From a checkpoint of a small mixture-of-experts model trained on Wikipedia: 16 experts in each of 8 layers.
Below are experts of layer 4 (counted from 0) of a mixture-of-experts language model. Rows are named router (the router's row for the expert), up (a neuron's input weights, with its number), down (a neuron's output weights, with its number) and show model dimensions 128-255. Each number is 500 + 25 x the weight over its row's rms, rounded and kept within 0 to 999. Numbers have three digits each.
After each expert's rows: "comes before" lists some tokens at least twice as common just after its tokens as in all text. This comes from a sample of Wikipedia text that the model never trained on. Tokens count by the router's weight.

# expert 7
router:530562499519519490522541511481527506481492487493476506496497476486490541508496505516516501489526552498498525511526523494506473467505483503514477529545500493511469470492496519499504487545459530523462495489455470500503519515544506491520431510523463471516455500509492554490539507567501543508513501528515506523519493510484502500482501490471525507523509484468499434486509462546488483495436
up2:518518521497467504469519505482493508485464489476531519481485515511508525488503488512484511524517515527480486482460459482521505523503499524470492489481493477515508463526519534473505522453482490499511479507518521497508528479482498454523503480462479480510494477484517508514506462557469488454493546492506495480508424483478487508523542501510472498488492572504517498513461507482484519490482
down2:483543458519471501488550487474525462515524479510487527513511489476496490476467511466454508469475527532468485505507486461510491522524522510498522506507512521513541500504479474498510470447491458528488474519488527449474542494532501505495519478501529509513499488460503491499475515505512487467523514546505481480507505540482512526517499482511486517525461567520492501519527543536505482485516
up3:488445496481473513525454499538525520497522462507475524488455510497470518479487478554485490487503446539510501444535455453481488500486494552487500510547483478517499525508542512483511500513487480481475483513491502524519524505500491468492527471480541457516511542498486498534498475524514472521519526484524525515496454536518437561510503473518452504510524536520471534468451514491492496496449
down3:537521531476477482487506502468514484516476521501510508526474497509527478548487497479475526533461512510483481545459508526518508500475485496492498526506526514440528507498468520512478465495454530536519486530511547430466507463505466482493454536505446519526529486515513514486487474449494509506513515534524496497534549459534526508487502521463506497494460557486498460527482493513502502497509
up4:551467498497511501488508503499516490487506468461487484490522537466519559489473467491514491545477466511446499529490493511501477503507518518475485521517487493497483472467497469506444490512519471486512491520486505475496528491510482491510545461494509487500493501539505507432512502450530537464487497477492467519499511519470455480478519474483473488484505533512482531483488499496487513492489
down4:480495446507503497536500506490488498521481482538539526504478527534487498496506505482492492478481528517493496468507500461515497479500493524524498523499483549524514501573532535441476518475525543515447486523496495476488497488530527489536451481500505480492472495498527499535522489540482525462533484492507530494526432533477516512495561520486516530554468512498474470512485504515477527521507
comes before: ",", ".", " and", " in", "'", " ("

# expert 5
router:525497509506490465534478539473493506474496466495496527513504501519542544487500535516521509476556523502480507491529511481522492487496516500526500471556473490499502466489527500558468457543484525497518503547466509541504507483510521487513425527512482488478431528462512554500494534525485472494532497513530479463516513481545531518467485486506519489525513485470484472497492479500462482528480
up2:502510509544517477512511476476475471412506485548534517526505497462495553526517535499488525482512486524495532501542490528514479479520504487520494527515473471474501500520495521519463507471502509477455470531491518502550498453486520534470542501538541492483455475550468504480494537499482507506459527511451488509488522450529516505489498499500508514473472508512518492546464484463465522513508
down2:512553455480514507501482492470554487475513485492521494494454494486494484477507477485509491491473520485477515514497524500495493489531489474502509507517524516507467519544443503497531466495506492510460481537539488502508550527478511527475513516523493532532456527465518514511443522511502481449534482502511521474471492490436528466497499493489487486522459499497524479558494478479503585513513
up3:513518434522480473550513525513485483487478504527528490532554522505518602494485550484499459490512511508451507534497499539497519509502499532494484520485485515510467454507487534521501517491479495493476456535520474490528500514478509542482542538533511490451467542442451522505502508519440509492498560524455471514522505516538530511519499501506493518521489488502501462493544506493482527491496
down3:556515469483499488477489486487507446502495534470530493516495527473485497489496546493507504485480462480494504522498488515484466469456505538504529520472491502501495509483526515525524522522491497513474457497526496533522495503478495515468497492541505528525495509474535479475507508488478500544492460486501471490476544483445509524469517516490465498536528493496506483478476474495531579533481
up4:499501489508529487514510528458534483480492486483509492500501495494509504496498510476506502498491474511529505556523486493504485465501526556514488509519537476525510515536499517494462488512508531460486456513457475470559491447514527514485558520528539518507502482554506491524523501496480521563527473491485481501486524471483520476463493525477538503492537479508533507561510421511502484492521
down4:475498522462488483540505503462508489503503467453482489477481490467520512488521511514522508541474489494513452511540567492528484543527492540496528505542510499553491551526487451518556483510521501484511472527537499491515520513461504484518518460495452533523474499511501525508483463502505455493564478490525478491470469532461509512520460504483525437512531500495534503544526510534479495511498
comes before: " ", "\n", " —", " 0", " 1", " 2"

# expert 9
router:485488480494482470525532514491486506480497425464491510487502484490501560532538510530504546502544520499499494501558516489563479498483495517522500508512526497470559461461501510517486530525468523510506465508496510524492556448523523505523492518520505444452469508490485555515515495504510505491529522482521443492475489499535493520458494477478521456547512515479493511456495478482500472514448
up2:464465481458435505529488536518560493499476503459496508453496510484528502483508492504497523468492497511487499461506537467525505463461517490481478520511528495478490482500509504504485512543493556505531474491538485492483479497517501501510466486465482517467475537489518489471505480478543531507538473456500534471504470536494520500508527489495464526520500525477450512517486532512526500532591
down2:525472498545509506477511491542524496496522501508478505551493491440511509529467517529476490470514468478440504483503514516481475530533517507499503483484492502510524504537495502475491502493507474453489544486519468511491510513462522501496519484456491503498493489514520483480462489465499500502461485490489509512542508477537500495506543479535474510481466533469525531515507445476500439501501
up3:564495503494474470432505494469462494472497493500543542465471518523537549505462501589557451508512533486546474489501495483514478521513517448471516492503496461498512501469454510486505507455515499496460489522467497504517541475509499525504529496509537514509509499524484516487489514504510493502479488503514495492512491471506442539476526506514508523502525477495457509527526483489512479502469
down3:483475490486506525493492516533509495476456477503497512509487439485505483511523504433502529485459472537511478524504499487468482503467497547483459510476491491523502518528514513522531556507501472499538487510489548516470524496468495497461520502490488473479509486493497460488509484526479510510478515519472471453441523502516495497516478484536493545482495500497525495490512497490494461506506
up4:502515481481490499493511440507518510499495509509509501441452497514476514512492512538531453544523484489469509543485504475494481487498463488477462514488520517532488494479490496455501500493454540514486477489469462508499460484520501428495483524514507472524511539526474481509504525506501501507485491539493506461535510509468529476504495486503547499497478425485499497513532460503513465504519
down4:505500513477509457464485540501476485490471470482528445544487488532478486503519499455501489514506529495517496526479501462486498504496497454468487557509525479490514473514482494506508563522515500503491496531479496514518503503527516463466475484503532516494529494496459457545536464491509478513500442501472471472476471467491509513474489496503492529522463476506492497513502516514523491506512
comes before: " the", " a", " his", " be", " an", " that"

# expert 0
router:532526513502486465554551495519465494503549506519466577465498465504511518481527490547504530508485530470530501476549518482477489472440510480535529518505497501487522527491498506524470494496480531477483517491468477530498504483463508486493457498518499454475447509489540561505479519521502527521542480500575510488505489515505532541502514476482509494510519492466485504501475519464501464529457
up2:496510519549502448501564506491505546531542520516525484495536525466520502549522494498491555487508488505504486507488476509507489457493470543510500507488537530479528502468535482514489514478529490489502513510538511533490526497483511496523549465527479537515491568496542499515511453524477521503520514529521491496495488515519512503520489488475532546457515492494484492526484506485501521492456
down2:504528504468534496537541502519511461505453491482453513483488500541463489537511446503461509495490530510521535507540466507471534527528500476529503485479446488514480522511486532489505522522501503469490542462507470546504450491506475508502479498485574496543494481554508479476521489556543467527515493489484478504496490517463531499460544463508498470564511470535534517509518515475540507503489
up3:520502484534459506505500476502451533482493502466460486484488499517508528463480478486550485524486480502499461511544477492484514517530507465504491488470490527506512483491489487514489500475485509493513499507478503491534516497453545508501557487477488481478499519514539505486491473498449527536478485546548461523508477488470521480511514487505526516514524489437504495506489501484510517510530
down3:509498521485468509496511529509510535514549553491549531501513483477514488539521484461457506447504495518467525501488538536518551457471480491471483517513542468492499464481512519484514535489527487493506476515487506440503483462499456530509523507532472526509538539445496510505460548513494473507487462547489522468531532515527510496505540526536535494498473508485471497454512523513529537460516
up4:505472522517465435524527503485506543502504487497540462497531528480548540482490477538506522491491500485493516522532467508514468450445516515509530504479519514476498477458508534530532516501508492523542530476518539512491489520483496450533517487511494516520484556477489534513520501524491500508553514486517505528505464536522476509482507456490481529465501516488494461503512525473508483457465
down4:467542526518543529489480532487493483510445526511482504509521505446455487532519462523497471513467505495505535457486470442487547485521472503519464481500445499474469514516486515475490545500493491466412520492450508500526476536523517463486509475485516457533510482515472486448534451434549481548464491513471468480446510486491515482466517481494497496499506480517497500522522475505511479496501
comes before: " |", ")", ":", ";", " –", "),"

# expert 15
router:548511513525499459515493527483494513481524498526493559453496464503497508496490524533514512497530511484489514491505527489540497483444484524514532511511477504467476496517539507534512467512473551466470485526492512504513537501516535504510468484502474500507459515488495539478522464496475537516544491508514478487472510481498520511463482484458523495537525487460505446514491502513470503493469
up2:484507554497531516541521500476510501513512513471522515510506512518463509523484554496513517510529484499495521514475537522503450501521444494523494475521475482468509489505550492501472494556484476519481498514511505520549477484462489497515489500484524491473515498500519507512459484498519489464467467499476507488474495492471447482437487500472492463485501470550512519515479486527511494525462
down2:504516455513488509511491503442500491477469498527558507470505488524525487466494471506551495480525504499504510482489464507516519497496489507496530498507529524536482502440521524523472510506476521496503503497515474523525517487506491503490488480477515522496486506511500485497479485553543528493513489500460492535504455535475473502508534488481461468454514493544478506495496525446522483515479
up3:546521449542497517505501510508480508493525492500483496534523496461492494490512456503518526493469544462503502459489494505464509508514506472491519486480509513489474507485499479544465510473475484472482496533518538489471551515490483491482487500523546455509532503488451499487491515517503543468522491457508509504504500484508501569476483523512490528514526501490520538473471571462467505514503
down3:487525466474506466505432490485505485519494470493542493545462538529468487544469518512513482568533497447453517506464516529533476483501497494515472529495520505512473490497495520503495495504525515474508467472516493515496486492527505552452450506514462506479516515431569465481502473490495475501488465559509486515495481492542548516485522508480522530519463524459585493497491516484500497487468
up4:519516482500478487516498455533477519506509483487485529488524484474511486492477481499511483507476513478516503451499497494502497506517525494491509471486458507494506543460474551458503496469481515514502534510515547503477513513516505495493540500516559473491539464503531537495469505488494484497519519484518521503486482541554511486446557473542511525472536491465490485504495501504508484557450
down4:509529460507556503512478498453476481518501497498482476485505564503468507505511534472539475526472462508507500498517510506479516490463492459566521491540489498456484505509500479517527484530524463484537494494471481498514503551503469493503489498515431501474501499517530483494476477489509483477495498512492461500496506494451489522515495479493502527523516490468493495555510481535515509472528
comes before: "\n", "-", " The", " and", " He", " In"

# expert 12
router:504511528503489485495523510408496487484491442507509503466476449448464534510469542522529482514507526480498503483564527464481491499495490499499497505531534542515453515489514506490504485502448562538509465481493461489509523486506532457498489506526494498527490534506515532491549531553554513473508476528502492498517478482495495538470480490491538496519500521458482471506489486515505500521480
up2:506536468457513478527486479499475496530483518527500524499504489495487459453483536505517506478547555502518520466496512473475466510507562498508489467513509521528470526514459484531473452521492514490504508509470485514489456487533521512528525536529451536496485501548500484524486458446476505497491508508538505483505503492459468503501466491537490510499503430517521494492487530496479491503494
down2:500483511522476473498542489544491473479476501452454512506497512490492546461461478497482479486507464504513500521509489521543514488500472460502531551498494479464491498501517502470523530489526512516492502518565509532502520506474493480465479512504532481511503488471540505509503555576494463503520458527505475495502519519523549498494556543479499489511514542519509540496530469528504536470500
up3:510540487494484504519527465549479526488463533488493490497473485485483471452511475516475474493511518495520513483483471489465547466499481473486540500516515511501475498514490452525486480518500515489476514493514487536497488521507464490506520566496498501527502512557496500485457560530501503508472497486517506485524473507446508471502486500519531510498489492529511514495483460497502468476523
down3:499483499470488506559480525486496487490521442493530527487552509507498517546512490482497571468472490487496460560472449500569513493512502510545499541484481473485551522507505500491479520502520516539534509498488515498505510481499495460511486504488499485494497476470522520501480452487487496522531499506506487489476525467504497491511521473474475459543525519483467519471487494505475521496497
up4:508512496481475484508431490505527520488489505482484476506550547486502516503469507496455526459514486527474574530485532462516534520519503517540527459510512470545480491499533540535488543460511505514502474512528483516507488511506552523474505513489506442522506518530527487507504511505490496511513553493481496466466478482488525500491511486480518492506466505498540546492449547463497489493505
down4:472510484486504513469519483521488458456511503541520484516495489466511504482481539468553493553510536564509518483540489497470515490531483519498515471526496542520482504516522483442509479489539519519489527491487503495520521504474516469475496512485527504494555478520477509518539521520506507488510491483520499552492471499479468490524515526482456511501508481502504462489544482514463550470535
comes before: "s", ",", ".", " of", " and", " in"

# expert 6
router:533534522501503487516521518501488515448509517517473541478505439474513519466499534516497506510543558500483463497541517494519473517468524502471521480521426530480503463494465469501473478496501535489490499512514470517486503481467507458481494498512509458442493481494512533490511539522519533484504482492519490462524517457507494515456503476482509496475479511490516464477474480509470462545476
up2:477464444496481517505508524538540523493510492508489505531475486494507479468482514510512501485436457476513465490498502491471420498498495433459467512507501528498531492502482477532510533513493499490539463478472516501503488510439504490469528527509507519467502486492519516517511522482504482463521501514535508549477491536498465505490493521492500513511502502553507479480506507504489479543485
down2:519543554507498477510495475462508524534499468498473485458512525478487515507532500500492503490532558507478492494519525482501524485505484540526469503515485490523477530506498562462501529484476543508521496505494527498548560508552522524528484476489518511553453514490485467492461446545508497517535469526549485470473474488520515525580509478505507472554517532488518468530488528521522493474505
up3:483505509497499515455488475505497508487470497512513495530501501437475490504485490495541461497529512444531507526497479514531525514484449510489505501522493526487534553501509488492504521523515528495524518470493458514472506570469497545511548490517482492466524454530543473480568552532510543488483498452489475526501517484525478460509520500474494520484552482495520490481486500562445488483507
down3:512517510484497517563468524557497505480499499505486523495499500488496491510528524554466532503498497495517481491491516507569462489517523532492525528508494486464473494510465525523507490429507522501463458546481503498479505457487522552516461485512462515502492488486526515501496505472501514484515497491471529485476560523521498505488532477489518481485505454506494492490488545504519467483513
up4:491504526500546487558472509524505499510494492465469490516495477540488483498493464507467540530487548456526452481468466458477419506494498508526535482479474461498538526506492462498527475490500490486513517488511496518510494498527488483523532492548464482507518545476513493514468452512501500497523557481544527479512465517443483492470519515506508497495509465437459488504422487494532471565491
down4:480521501496477493468474519454490541481489503541497478492509551508503526492459521486460506524530511520520512496521499490478507544465486506544504483500485546493518467454429456529524473498457498514489478499534520512502510503552516487495485530550500495480490523516483503515502466501487444475512489502529491526523473531450526505510498504505460477515473521510504479526551480477510492486473
comes before: " |", "|", ";", " /", "|---|---|", "%"